From a checkpoint of a small mixture-of-experts model trained on Wikipedia.
Experts: 32 experts in each of 13 layers, 128 GeGLU neurons an expert, 4 picks a token, a softmax router.
Below are experts of layer 3 (counted from 0) of a mixture-of-experts language model. Rows are named router (the router's row for the expert), down (a neuron's output weights, with its number) and show model dimensions 0-255. Each number is 200 + 20 x the weight over its row's rms, rounded and kept within 0 to 999.
Before each expert's rows: "comes before" lists some tokens at least twice as common just after its tokens as in all text. This comes from a sample of Wikipedia text that the model never trained on. Tokens count by the router's weight.

# expert 29
comes before: " |", ")", "–", ";", " 0", "%"
router,230,156,187,231,182,172,217,177,187,196,232,192,185,239,224,206,173,200,182,187,191,193,196,191,218,193,226,194,240,199,182,167,242,202,208,195,182,188,202,191,202,219,198,202,163,207,256,184,225,228,198,212,161,201,132,189,237,197,218,192,199,211,188,198,193,208,180,208,191,187,194,165,162,181,224,232,170,212,185,208,216,188,220,209,197,190,179,197,216,241,215,215,204,204,210,213,212,232,199,192,217,198,213,172,174,203,208,162,189,177,193,215,197,202,219,210,182,220,214,221,186,186,192,188,199,201,218,238,196,177,182,218,198,204,220,221,198,207,223,203,193,189,181,219,187,205,211,199,221,201,176,147,215,183,155,177,188,221,202,178,189,222,212,190,261,175,217,219,221,189,204,226,211,206,221,204,187,188,255,215,208,202,237,225,177,203,199,152,176,192,187,205,192,197,213,211,189,203,151,170,211,211,206,177,196,199,210,192,194,154,223,207,203,229,171,225,185,218,218,225,212,186,228,199,209,197,180,189,191,210,194,188,206,192,221,169,215,189,181,179,183,201,167,195,210,204,219,200,208,170,183,176,212,193,192,217
down0,182,217,161,168,195,172,175,202,203,171,222,236,230,186,204,189,224,197,185,222,237,195,190,236,217,202,204,221,182,181,179,200,182,186,198,189,220,201,187,194,181,186,202,171,217,211,233,216,191,237,184,180,178,199,202,212,205,193,173,240,193,226,207,232,183,199,221,211,196,196,187,216,196,236,217,184,210,175,154,193,212,160,221,207,220,203,187,184,204,199,202,173,196,196,191,203,220,220,191,175,223,183,203,143,203,222,206,185,170,205,198,186,202,222,205,187,196,178,232,186,212,217,204,232,164,221,176,224,174,177,206,194,186,223,173,240,223,197,204,169,185,224,194,222,221,194,234,174,186,205,200,203,181,198,182,208,208,185,230,181,172,244,205,215,186,191,176,215,196,201,179,194,207,207,178,178,182,177,231,204,240,234,203,201,204,204,201,206,221,211,222,205,173,190,233,221,218,183,176,224,191,161,193,198,204,173,227,227,209,190,205,173,166,165,194,190,227,245,199,200,181,212,207,190,199,193,218,215,206,195,167,199,207,153,208,188,194,193,209,186,212,205,150,231,217,222,177,165,224,194,200,182,183,215,221,159
down1,222,187,165,182,194,220,190,182,221,192,213,186,217,172,203,194,218,210,181,229,178,157,195,207,166,135,198,198,197,188,213,215,173,169,205,225,217,205,208,207,170,204,236,239,211,220,208,210,192,174,185,207,223,202,197,228,185,219,214,196,207,183,165,184,200,180,195,194,202,205,196,223,210,198,249,213,217,164,205,170,194,219,209,198,217,187,206,210,216,192,212,163,193,226,194,228,212,175,199,181,205,169,195,198,189,232,193,212,176,174,210,209,225,227,232,207,163,202,208,210,188,193,220,200,171,184,179,174,187,175,209,234,202,195,198,205,194,180,212,170,194,186,167,207,183,220,228,233,191,229,243,230,211,171,179,185,211,195,226,191,220,216,172,208,195,239,181,204,196,210,200,196,177,188,205,175,190,181,201,207,209,210,202,186,237,206,178,222,218,201,235,208,187,208,183,197,205,195,230,189,182,197,208,190,215,160,171,211,227,194,208,169,204,187,193,226,203,159,180,234,197,241,206,202,200,228,216,192,198,224,243,224,225,189,212,225,198,212,211,220,191,187,186,171,192,177,150,225,205,172,158,201,243,216,173,202

# expert 10
comes before: "-", "|", "\n", "The", "==", "20"
router,241,173,192,215,201,211,189,224,200,176,179,201,205,213,181,227,178,199,198,200,228,174,200,240,188,178,197,193,158,219,179,198,213,191,214,161,234,188,218,204,224,211,214,192,221,169,217,207,157,207,204,212,210,181,198,178,169,188,200,202,211,184,223,177,152,204,181,206,198,165,191,188,172,188,199,168,211,154,192,165,207,209,191,192,211,191,174,206,166,221,191,180,209,190,206,208,199,218,212,187,186,176,209,169,183,236,180,213,201,194,236,212,196,192,198,217,205,184,219,204,163,170,223,217,219,151,200,200,205,186,194,221,186,214,188,195,186,176,194,224,165,169,212,212,240,198,211,219,184,215,215,181,240,194,177,178,195,197,196,188,195,208,190,222,207,210,195,195,170,212,161,190,171,192,178,220,196,243,197,208,215,222,172,153,226,162,174,216,189,185,181,212,201,181,216,185,193,195,219,227,223,216,189,223,203,206,241,258,184,200,202,217,198,200,192,218,164,197,201,218,210,193,165,194,224,198,185,217,194,220,182,221,208,175,185,233,225,183,197,191,165,162,187,223,210,209,246,187,191,213,209,160,199,198,188,203
down2,189,216,200,188,146,196,216,226,243,218,220,230,203,158,212,208,188,186,200,180,197,191,173,221,238,188,192,185,147,210,211,204,201,201,199,177,199,184,209,195,243,217,211,173,209,165,224,185,247,214,180,194,207,184,223,216,201,176,236,187,200,192,199,188,190,197,193,189,187,210,185,223,177,216,195,161,185,229,178,169,230,203,168,219,204,214,190,199,197,198,201,199,214,205,188,207,218,210,185,213,211,239,184,212,185,184,181,239,176,155,186,187,186,187,209,209,157,186,171,218,188,229,182,204,178,207,192,160,224,214,182,220,199,202,178,174,192,187,210,216,235,214,182,194,213,166,204,213,200,222,186,236,195,231,176,195,192,194,214,238,190,193,199,168,199,206,174,188,188,198,198,205,192,222,177,190,174,196,215,222,158,205,232,205,231,198,221,207,187,202,167,175,203,200,169,142,251,215,201,175,226,207,242,234,186,177,190,208,185,256,193,210,200,201,182,206,208,209,235,236,195,184,221,216,223,202,202,216,194,196,192,197,202,204,158,221,208,216,217,188,200,196,187,210,198,210,195,213,191,164,207,194,193,212,198,203
down3,193,173,196,153,187,199,201,214,218,172,227,203,217,166,202,206,187,188,234,189,231,189,228,186,198,195,200,206,232,188,205,212,182,210,207,207,221,190,194,218,230,188,177,180,217,216,191,232,242,180,201,224,174,185,216,200,177,230,211,196,193,216,218,204,184,225,215,170,184,215,184,189,213,167,200,183,223,200,214,191,230,178,206,227,214,192,177,195,190,227,211,247,192,190,220,193,165,197,236,206,201,192,210,202,225,210,163,206,190,198,218,188,202,203,190,221,207,178,202,211,183,211,197,170,214,185,178,204,194,193,184,195,191,220,208,208,209,238,199,194,196,218,196,204,178,162,157,200,216,193,210,236,191,213,175,238,181,184,172,187,190,221,207,189,174,222,159,194,208,203,218,204,168,202,173,202,212,229,181,186,214,204,209,182,167,209,209,250,212,190,198,178,216,197,234,212,178,208,180,198,225,187,180,224,231,221,198,205,230,233,190,196,178,181,165,191,182,169,202,194,157,217,190,227,193,177,209,210,219,226,158,174,202,182,180,224,246,223,235,163,208,164,208,256,205,188,208,187,190,239,230,207,213,194,183,174

# expert 30
comes before: " ", " the", " a", " and", " he", " The"
router,180,229,212,187,160,203,202,196,184,213,201,191,225,185,196,181,163,214,210,194,205,164,185,198,206,181,220,191,200,185,195,222,202,204,194,185,203,176,206,187,212,196,232,226,202,220,184,166,220,150,185,208,197,193,198,162,182,211,231,177,203,199,217,206,188,161,239,201,198,204,182,215,232,174,216,172,207,187,220,226,213,217,231,187,238,242,214,164,211,216,214,207,219,154,223,204,215,173,204,213,207,224,198,227,244,178,228,216,199,187,212,181,200,199,186,178,193,218,177,226,188,206,175,189,182,174,221,200,198,262,177,208,181,193,231,217,196,199,181,182,210,188,224,207,161,190,206,229,209,180,201,252,214,202,241,217,187,163,198,240,199,157,195,182,208,183,203,205,202,185,194,212,174,220,178,207,204,236,241,225,175,252,174,170,213,194,177,178,194,173,226,178,189,187,206,204,222,197,210,179,210,212,204,207,218,206,172,170,201,200,198,207,229,187,211,190,181,164,187,221,210,204,196,203,183,190,178,174,212,170,208,227,202,200,223,223,194,241,212,182,205,175,210,202,191,180,188,223,224,224,200,208,201,197,193,196
down0,251,192,217,194,212,188,183,221,188,200,209,187,213,236,196,191,177,210,200,174,191,218,189,163,177,179,225,185,217,191,200,195,196,186,226,218,189,204,198,179,164,190,224,223,196,232,196,213,226,208,216,198,205,208,237,191,224,256,190,214,193,200,187,219,175,196,190,174,202,193,163,193,190,188,207,208,206,197,234,200,176,195,197,189,187,204,258,202,154,193,210,198,160,190,199,208,213,214,192,192,209,204,188,239,231,179,195,211,147,182,227,209,205,165,174,207,213,181,204,226,184,236,219,195,200,231,231,206,232,221,218,161,198,198,185,222,196,191,199,172,207,200,197,188,206,192,214,207,202,196,196,223,190,177,196,204,202,212,205,178,190,165,185,204,200,174,205,211,153,193,189,224,183,191,231,178,210,190,196,198,220,203,176,210,177,222,200,202,166,204,173,170,203,211,227,233,225,229,200,163,221,204,218,194,139,176,161,182,167,189,179,193,216,191,214,162,193,191,244,188,168,221,200,208,229,207,188,213,220,217,220,221,204,196,238,235,180,218,186,202,174,219,222,178,182,182,221,199,211,212,187,174,164,212,182,203
down1,167,204,222,204,201,224,197,172,196,209,225,185,205,189,211,200,203,219,165,180,205,201,231,220,185,211,173,209,220,192,177,167,202,204,163,188,188,211,244,208,222,191,189,183,235,187,220,199,217,234,175,177,182,152,181,207,205,200,170,207,238,183,197,175,183,191,214,224,229,172,167,236,205,193,218,189,172,236,186,200,199,185,198,168,213,183,197,198,217,205,224,184,217,235,222,178,171,191,182,216,174,198,203,234,181,197,205,201,196,192,181,196,195,204,176,214,206,182,184,210,220,212,225,247,175,233,206,176,179,233,185,205,176,211,206,225,182,210,218,230,221,194,198,227,164,190,198,180,176,229,175,179,215,209,181,191,203,171,193,193,187,197,244,177,188,210,214,203,194,190,190,190,209,178,189,194,196,183,178,148,197,191,187,196,183,189,191,202,196,179,187,198,165,193,194,189,144,187,200,205,214,200,211,189,174,248,205,165,200,210,224,188,178,186,219,224,209,229,206,186,201,223,224,184,201,196,193,172,182,206,219,173,216,219,237,192,178,206,231,197,164,201,178,194,208,219,183,230,238,258,202,175,191,236,209,212

# expert 23
comes before: "\n", "-", " The", " |", "|", ")"
router,181,209,194,178,182,221,202,228,144,234,184,230,197,175,200,237,215,197,213,210,179,236,239,197,192,202,220,205,161,185,187,175,205,192,240,197,182,215,197,201,180,168,220,190,234,141,182,211,201,184,204,216,181,214,223,203,192,187,202,189,225,193,197,197,225,151,231,200,212,184,197,185,216,184,195,228,228,248,211,195,196,188,183,188,235,203,207,179,179,223,188,242,195,178,177,200,216,191,183,178,206,226,221,199,223,176,194,214,193,181,199,206,181,199,203,173,215,188,222,222,185,194,222,200,168,191,223,200,169,220,203,193,222,248,196,237,189,211,221,223,210,171,196,219,186,219,203,206,210,210,206,238,198,219,222,214,210,193,196,217,210,213,166,183,156,206,232,192,205,197,211,207,187,215,163,198,189,213,205,202,188,234,210,182,181,212,195,197,155,185,190,201,184,213,205,212,230,214,188,212,196,184,194,172,214,228,212,213,180,193,234,152,163,161,175,191,179,189,195,193,191,193,192,197,173,193,181,175,196,185,201,219,224,201,212,173,145,214,172,179,181,210,198,191,242,202,211,214,221,230,186,209,192,204,188,184
down0,177,241,182,218,191,184,191,208,215,157,215,211,176,160,184,163,207,221,180,203,193,201,212,234,211,174,183,222,197,228,199,193,197,179,187,187,245,205,216,187,164,234,215,198,165,202,230,224,246,201,157,211,193,200,185,216,185,209,205,254,222,217,212,186,221,213,188,225,204,210,156,168,215,193,224,200,214,188,167,216,173,240,212,201,221,190,197,218,194,189,197,208,188,176,173,198,199,208,213,220,200,198,191,165,197,209,173,174,199,197,189,226,220,202,200,195,196,185,219,191,239,153,205,218,187,201,193,198,205,153,194,170,214,171,196,179,183,212,206,196,253,192,196,215,193,191,200,156,216,220,203,213,219,175,223,197,209,214,212,202,194,180,223,196,216,168,240,181,200,175,226,201,213,181,222,201,192,200,211,206,216,196,211,195,161,208,203,190,188,214,196,217,224,172,180,252,197,222,215,181,193,162,212,204,217,224,208,213,206,194,201,178,220,181,206,210,176,154,204,204,215,206,163,206,160,186,177,172,150,229,202,192,206,195,193,201,216,201,214,190,188,173,211,172,202,190,170,209,187,192,208,210,214,220,232,201
down1,211,185,193,240,206,189,214,253,195,224,190,197,194,205,220,200,183,178,208,229,165,210,234,191,202,249,212,175,219,187,204,225,182,184,178,197,205,174,229,200,221,217,195,181,217,189,167,180,206,211,211,212,231,203,214,220,225,209,204,172,192,188,167,195,192,207,210,182,203,189,192,205,209,153,177,187,202,211,216,187,194,219,217,213,176,175,194,193,174,217,190,178,184,245,179,182,200,182,192,206,195,207,238,218,208,181,210,213,216,189,219,199,247,204,179,217,214,186,210,185,189,192,217,213,195,235,231,192,197,198,167,201,174,208,198,242,201,184,200,199,191,221,200,181,190,241,204,225,173,212,202,186,227,173,205,192,188,221,208,200,213,164,159,197,242,233,175,206,195,182,168,213,206,211,230,224,210,189,213,214,192,175,209,208,179,201,186,214,159,132,227,187,191,196,177,176,224,196,193,191,197,185,215,176,202,239,211,180,205,209,209,159,188,186,199,223,199,224,219,207,232,177,210,156,208,204,199,198,151,227,223,205,203,193,169,208,229,218,198,223,199,165,222,200,224,200,233,183,164,204,204,204,168,229,214,195

# expert 17
comes before: "\n", " ", " 1", " 0", " 2", " 3"
router,180,215,161,243,193,158,169,200,207,184,198,239,212,236,216,197,205,185,227,220,213,215,220,191,190,190,204,183,204,204,182,181,192,190,202,223,214,172,177,184,215,191,185,201,188,220,230,184,227,224,154,187,213,213,173,213,208,197,205,223,158,194,203,213,238,196,201,212,183,205,188,224,225,201,190,226,181,213,190,208,175,175,192,201,213,171,215,225,222,209,226,196,204,182,172,213,217,242,186,220,208,169,160,187,212,197,204,194,213,218,221,211,185,199,220,197,220,222,215,218,190,217,170,188,195,211,189,226,232,164,222,217,215,232,207,181,195,193,211,191,194,221,204,139,205,212,216,226,185,244,185,183,218,201,225,205,234,218,173,190,178,213,186,173,217,193,210,203,201,238,215,227,205,186,198,195,197,164,177,208,197,189,227,222,175,176,242,224,215,166,223,212,192,210,227,156,227,216,203,175,178,209,182,170,190,216,178,256,222,192,182,176,244,187,186,206,228,194,201,190,218,195,170,177,174,213,210,213,211,200,195,192,206,205,234,178,196,166,207,208,189,211,216,211,181,222,218,183,181,193,180,175,215,203,217,203
down0,161,202,176,208,224,202,203,201,169,204,208,193,170,184,209,174,208,193,171,209,190,206,212,190,210,195,209,197,183,246,210,189,187,241,208,221,188,188,183,178,191,201,204,207,188,211,251,201,206,193,185,176,223,197,178,182,215,203,188,204,195,216,209,230,175,180,210,202,208,173,209,203,245,190,189,191,190,221,180,238,159,180,188,232,210,204,210,197,206,181,219,191,216,228,172,187,211,194,222,201,204,212,181,195,242,224,202,217,202,198,188,205,206,206,199,205,189,214,202,205,201,201,193,197,201,210,213,222,200,235,187,191,203,208,165,205,209,180,221,176,198,182,236,220,230,200,186,214,193,185,222,157,167,207,194,206,189,216,169,186,243,192,169,169,198,216,183,185,207,225,198,186,215,163,219,192,170,211,204,169,217,193,171,154,193,165,234,226,194,227,183,218,211,189,194,232,182,252,230,173,158,229,220,185,197,203,185,218,189,174,180,146,230,167,166,212,227,174,194,254,190,174,209,182,200,212,172,205,182,217,170,212,250,196,209,183,199,181,183,191,194,193,206,243,210,209,216,207,216,189,183,200,235,189,216,202
down1,208,154,197,193,177,211,183,204,167,188,198,164,215,190,257,210,176,207,239,181,235,202,197,221,202,165,222,212,193,191,207,201,204,192,191,181,192,164,196,196,218,222,171,235,226,183,202,216,204,230,187,208,207,153,210,205,201,212,186,227,183,181,177,194,177,193,201,166,201,213,186,250,210,159,232,201,190,221,191,203,225,224,174,219,212,170,184,169,197,218,185,182,186,131,184,187,196,181,191,203,189,206,225,174,212,211,189,201,197,247,243,199,205,176,190,209,162,196,188,168,207,178,206,199,196,164,199,233,217,220,197,234,192,149,173,186,205,227,206,236,209,231,198,189,171,224,245,185,229,178,211,206,209,178,199,218,197,196,205,211,192,176,200,184,210,208,197,167,184,196,192,210,198,158,212,233,192,180,183,192,209,197,217,218,195,198,178,207,198,184,186,201,195,196,182,200,201,172,189,210,188,181,222,223,198,223,206,188,192,194,173,186,191,169,204,183,218,204,158,165,190,203,232,206,200,187,193,189,213,200,202,189,221,163,199,210,153,210,224,195,210,190,194,204,180,195,222,206,171,213,192,167,219,190,188,222

# expert 25
comes before: "\n", "-", "|", "==", "The", " The"
router,231,228,199,154,200,237,168,222,215,211,188,220,209,209,182,201,255,202,209,230,172,227,198,189,209,181,193,204,166,206,176,197,225,201,165,213,214,195,197,175,196,220,198,210,220,224,198,261,194,203,174,207,196,208,214,191,195,185,172,193,226,196,200,187,209,169,196,203,206,184,208,222,197,208,173,211,215,259,188,248,205,196,154,193,234,182,183,202,181,184,221,197,197,196,162,188,192,236,202,190,184,177,226,216,197,217,229,227,201,236,176,189,190,182,197,218,176,185,181,247,176,171,205,167,199,200,193,232,198,188,190,225,197,224,191,211,191,189,190,165,186,210,191,215,190,183,200,179,195,180,261,169,189,194,218,212,200,170,223,189,167,219,201,204,189,198,193,217,215,184,222,208,191,245,208,202,204,212,171,188,199,224,210,204,180,219,241,222,190,223,186,205,193,176,222,176,189,202,198,178,194,211,185,188,170,205,217,235,203,238,210,212,201,186,172,225,204,204,203,235,202,222,193,206,220,188,187,224,207,202,210,197,228,213,183,182,194,250,194,178,184,188,183,220,211,211,211,170,214,198,196,167,246,187,189,203
down2,215,193,217,208,172,184,207,229,211,188,169,207,166,133,194,212,177,186,206,219,195,211,186,193,172,226,198,186,181,209,156,169,219,187,199,180,211,201,215,229,207,203,203,192,204,185,221,208,202,210,187,219,215,224,201,216,196,218,220,167,163,198,189,210,211,172,201,161,210,202,220,200,222,168,221,188,189,203,204,223,228,194,175,202,213,190,172,200,230,184,199,213,218,177,216,188,162,186,195,221,190,193,189,232,161,195,225,216,191,229,230,189,180,213,194,214,203,196,199,198,207,187,240,190,210,208,226,175,244,196,207,185,202,197,227,245,179,210,215,191,231,228,229,185,214,220,184,202,202,170,225,204,174,175,214,174,206,216,185,201,189,209,195,201,218,205,239,190,206,184,173,187,212,226,173,200,193,200,194,211,215,197,203,157,163,208,206,239,194,174,178,190,179,178,190,183,203,192,210,182,217,233,212,206,186,189,199,222,178,189,219,232,184,188,191,194,221,176,208,177,187,199,185,165,207,203,153,217,196,221,178,198,157,219,259,151,207,213,183,225,217,191,210,168,179,220,219,257,173,189,186,212,212,192,198,203
down3,177,243,198,223,199,175,174,208,232,193,199,207,202,250,197,219,211,205,190,221,202,203,222,176,186,209,208,189,215,189,210,200,226,210,198,189,203,195,207,212,210,186,161,203,208,254,194,178,202,214,217,182,207,210,236,194,177,164,195,181,197,224,177,175,217,187,173,217,213,233,188,205,224,228,187,184,201,216,201,207,147,193,170,209,201,225,156,174,213,204,205,172,210,231,176,182,222,188,203,193,170,200,207,204,212,208,238,214,177,213,192,213,203,203,180,228,198,179,205,191,199,223,232,229,204,192,202,178,202,175,228,188,202,186,228,222,202,193,205,201,176,208,214,218,181,176,190,198,180,199,246,195,201,214,223,214,223,234,205,198,203,242,204,192,238,194,202,185,163,206,201,227,203,175,212,230,205,233,188,230,196,199,203,220,198,220,262,207,193,198,186,209,196,225,213,218,204,169,202,210,218,199,190,200,175,195,239,205,231,180,206,170,189,248,197,203,233,202,189,210,191,171,176,154,182,202,193,231,182,183,202,201,231,189,200,138,219,176,202,227,230,197,203,182,162,235,219,180,225,205,182,212,195,224,218,189

# expert 24
comes before: " |", ";", " 0", "|", " 1", " 2"
router,218,198,154,208,226,178,208,206,222,198,192,205,192,223,206,200,196,178,204,206,163,193,184,217,217,214,220,212,244,219,180,189,221,209,209,181,260,221,189,214,234,182,196,172,220,188,183,194,189,224,214,196,204,195,186,201,179,175,210,226,184,213,183,218,191,188,192,199,208,227,168,169,181,236,207,186,186,204,174,182,182,212,237,190,155,203,186,208,179,201,230,192,220,199,216,193,218,252,211,212,213,234,125,152,204,184,199,179,190,230,187,194,202,203,174,221,189,173,218,198,199,196,228,202,206,202,193,208,222,204,214,204,169,194,218,195,213,199,219,226,178,213,211,172,214,208,193,184,203,224,200,167,198,200,177,180,230,211,197,192,188,211,215,218,201,154,204,224,192,186,195,231,268,193,234,187,204,148,183,195,199,211,220,244,185,228,192,187,201,231,198,216,222,182,207,192,184,220,193,169,198,195,224,187,194,183,217,202,207,190,182,201,197,216,199,188,216,196,233,229,184,183,193,191,179,210,208,176,194,223,196,194,198,189,198,189,243,186,194,184,202,196,149,211,199,194,198,172,183,204,254,219,182,200,225,217
down0,180,174,172,182,194,198,215,216,194,199,221,245,236,233,203,208,183,171,249,202,172,194,190,207,185,186,187,215,216,194,210,192,225,203,191,186,199,222,209,213,190,201,242,180,199,197,208,205,176,198,189,189,212,206,201,183,227,213,196,205,172,201,252,191,203,222,203,203,208,158,190,164,216,251,222,222,279,220,202,180,220,207,223,218,199,168,200,223,205,195,209,224,192,206,190,177,246,217,182,216,202,206,187,240,194,182,185,188,212,229,192,207,160,197,187,205,200,164,163,190,163,222,191,210,213,189,201,203,212,160,224,205,185,172,214,206,185,173,209,200,223,194,208,173,191,173,169,208,173,192,218,217,182,197,181,204,245,201,195,188,211,205,198,196,178,173,194,170,212,183,178,219,213,192,198,194,190,173,154,189,177,206,214,182,157,208,217,214,203,219,175,195,214,190,233,214,235,200,176,200,209,215,195,191,179,220,210,208,210,212,188,182,232,189,193,213,226,202,225,186,199,217,207,192,229,168,184,204,171,214,153,175,212,202,175,190,195,183,211,242,214,208,210,224,225,232,216,186,191,211,174,180,212,226,202,184
down1,153,233,229,227,165,195,186,214,207,204,182,189,211,212,209,166,199,222,209,189,211,199,202,245,237,190,206,186,211,182,196,202,170,218,191,189,196,220,206,152,194,219,199,185,220,186,237,213,173,214,207,186,198,158,193,249,203,202,185,228,222,197,181,165,234,193,215,175,201,205,238,201,205,218,179,197,183,144,208,243,200,177,208,254,219,224,197,206,197,218,220,220,213,225,183,157,192,239,182,202,227,210,195,170,193,206,188,196,220,181,207,198,204,211,198,194,225,194,199,208,211,234,188,206,180,184,223,214,202,198,191,192,217,218,216,160,194,219,225,209,217,175,195,200,198,191,230,183,196,202,185,209,199,196,164,214,230,186,164,213,211,202,198,208,192,213,202,203,230,248,180,190,166,204,205,203,199,193,206,203,161,211,212,240,200,204,195,204,201,200,192,203,205,234,199,211,198,189,201,217,208,193,213,216,173,188,237,179,176,196,198,188,184,184,133,213,212,226,200,216,212,179,201,181,250,203,210,154,189,193,201,230,189,206,183,191,203,219,193,190,177,221,202,222,206,194,186,196,187,217,205,209,182,266,233,201

# expert 31
comes before: " of", ":", ",", ".", " in", " and"
router,234,207,205,236,202,229,168,202,253,160,247,198,192,236,224,204,205,184,225,188,225,223,222,202,224,224,146,191,217,196,200,211,222,217,218,192,199,174,225,197,233,192,196,195,202,197,206,206,204,224,206,219,204,197,193,205,158,199,220,186,190,207,187,200,207,207,163,195,213,163,201,195,202,225,201,211,209,209,210,195,237,208,178,219,238,218,166,156,189,200,196,184,228,220,254,186,176,178,165,191,191,172,219,163,173,222,203,186,189,218,165,203,171,185,209,191,189,231,191,210,199,190,193,212,224,173,204,197,197,177,198,219,211,179,209,198,206,191,193,192,189,191,157,191,194,204,185,186,223,183,227,164,218,174,172,199,190,202,171,199,216,178,209,198,222,241,201,192,197,229,196,210,225,181,206,204,197,247,220,186,209,199,223,233,167,182,153,183,211,196,209,183,207,172,198,229,188,198,206,240,213,210,234,200,221,184,213,233,206,173,185,175,208,212,248,191,188,195,175,187,170,215,196,175,185,195,203,203,190,238,195,201,204,196,184,191,195,177,215,206,194,196,209,193,245,239,222,201,193,231,200,185,191,204,209,181
down0,175,213,223,205,193,195,175,197,197,209,196,184,180,188,200,192,201,200,191,203,224,199,204,199,181,175,208,172,196,244,203,176,194,185,172,231,215,177,187,163,213,184,228,206,231,224,239,223,195,195,200,172,183,234,183,208,206,184,203,212,218,191,175,198,181,206,223,153,193,210,218,197,161,182,186,206,192,223,163,224,173,217,203,213,166,187,209,213,199,192,214,206,207,223,152,182,198,226,199,213,205,214,218,199,200,188,210,191,207,195,193,157,223,192,226,223,203,168,182,164,198,231,200,189,193,208,215,192,159,220,232,156,188,190,199,198,210,210,202,180,213,219,178,242,219,195,207,202,187,192,225,179,239,194,182,233,186,193,194,217,210,193,220,204,199,211,226,197,199,207,185,173,167,158,207,199,215,233,185,213,211,146,155,199,181,210,190,212,216,191,197,192,203,187,206,182,203,207,172,210,153,164,194,194,174,241,188,197,172,226,217,196,167,218,180,176,235,216,192,180,154,172,188,186,195,179,242,184,206,198,194,189,218,236,214,227,208,209,231,186,229,205,193,177,177,219,211,207,236,201,221,163,198,214,182,219
down1,209,203,176,177,231,227,188,162,230,175,178,225,255,183,214,201,246,208,233,204,241,176,216,196,178,215,234,206,206,239,197,204,207,207,187,186,190,215,205,186,198,190,198,229,181,196,168,204,205,188,178,210,207,173,171,204,235,183,179,224,224,193,203,218,225,216,206,192,217,195,212,191,180,206,189,211,191,208,213,208,196,199,213,208,194,164,223,270,183,189,220,194,177,221,168,218,205,177,170,187,222,207,215,182,191,222,232,190,198,192,242,198,201,230,219,217,173,193,219,222,208,223,203,193,183,188,230,209,188,182,218,195,190,249,165,196,195,185,247,198,180,186,175,173,176,206,173,184,197,212,239,236,209,193,191,204,208,221,197,167,211,187,220,190,221,230,202,194,241,232,202,208,185,206,200,211,203,219,201,185,239,180,167,195,170,193,181,199,227,177,224,187,187,230,214,200,186,198,201,193,222,217,208,202,211,200,200,174,221,145,214,194,194,235,197,199,183,204,189,201,198,204,198,232,196,195,177,164,202,199,242,203,214,223,209,237,162,231,191,194,195,205,178,191,212,187,191,199,234,202,184,217,193,221,197,207

# expert 18
comes before: " the", " a", " ", " and", " 19", " he"
router,194,207,219,195,193,196,224,202,231,204,168,181,203,193,191,207,172,232,228,201,190,143,212,205,231,161,220,186,226,194,194,198,224,192,192,174,200,195,227,181,198,202,217,239,207,222,175,172,241,174,210,207,205,201,186,189,167,204,219,196,194,186,196,210,156,209,237,187,192,199,171,231,193,175,196,153,233,197,199,202,208,220,242,174,181,223,207,185,223,181,191,219,240,151,212,205,189,178,220,176,213,188,219,240,192,198,208,189,195,197,234,207,184,200,217,180,212,234,204,184,188,197,173,235,176,192,225,200,217,189,189,203,178,170,221,234,210,193,185,181,184,197,235,202,211,226,206,227,199,160,180,229,188,184,236,228,196,209,198,263,202,207,211,245,179,164,212,239,200,204,212,214,195,208,201,200,215,179,218,227,195,238,197,170,213,211,169,165,193,211,199,199,175,184,214,205,201,184,195,191,195,209,192,217,212,228,190,174,196,180,186,213,187,192,217,168,190,194,185,194,182,202,172,198,199,167,192,190,208,178,208,223,192,200,215,177,207,219,194,258,209,216,210,210,171,210,181,225,222,194,195,190,214,193,207,191
down0,196,208,191,193,190,163,193,174,170,230,176,188,200,216,192,209,193,215,178,185,164,225,214,210,205,193,182,199,181,208,208,209,225,194,196,234,201,188,213,172,181,209,200,189,197,209,209,189,201,195,199,203,190,246,185,216,239,189,179,234,201,160,170,200,176,211,183,225,222,178,214,229,210,189,177,208,180,226,217,261,194,221,199,228,164,209,194,241,168,178,189,204,168,188,195,216,212,213,202,207,196,214,217,222,213,169,220,221,208,231,214,195,200,191,190,185,194,187,190,205,221,235,199,166,212,160,212,210,202,161,190,197,186,200,215,193,187,216,218,196,212,201,201,229,185,181,173,196,207,174,232,194,212,191,238,212,214,221,186,173,214,186,227,179,188,169,180,226,235,209,173,204,219,168,187,176,164,165,157,226,199,204,208,207,219,203,209,210,212,178,178,212,181,172,204,165,177,219,180,209,196,194,157,172,169,184,211,192,195,182,204,182,200,232,227,208,193,244,167,243,208,203,220,185,237,191,209,209,183,190,199,221,180,175,180,190,234,212,212,217,214,213,205,186,179,200,183,192,173,206,218,176,216,204,148,218
down1,217,187,173,200,207,194,198,185,226,168,179,178,181,198,187,208,232,186,204,183,203,168,170,164,177,214,194,179,248,174,206,194,212,193,223,201,229,204,179,224,206,185,191,206,217,179,198,191,167,185,206,207,229,174,181,203,210,216,208,232,181,189,183,190,173,226,216,207,190,187,182,200,170,174,190,217,199,231,215,209,197,219,213,216,195,196,212,217,200,181,210,195,227,197,174,198,200,198,186,199,228,172,238,180,157,190,166,180,215,207,182,162,220,216,154,200,174,194,201,177,204,175,220,212,214,206,188,216,190,232,188,228,249,206,201,191,201,249,223,184,240,220,145,169,188,196,189,197,192,188,210,194,181,215,182,223,223,197,194,195,188,190,239,179,193,200,199,209,186,186,188,189,204,190,219,180,175,188,178,199,181,170,189,202,188,183,211,195,165,225,195,193,170,208,215,197,183,185,177,206,189,200,226,174,182,209,178,181,207,194,226,158,187,214,208,193,202,249,192,211,237,183,188,189,179,224,178,183,202,224,210,188,219,206,229,205,162,176,234,241,179,230,230,185,195,254,214,188,195,232,164,201,195,216,186,178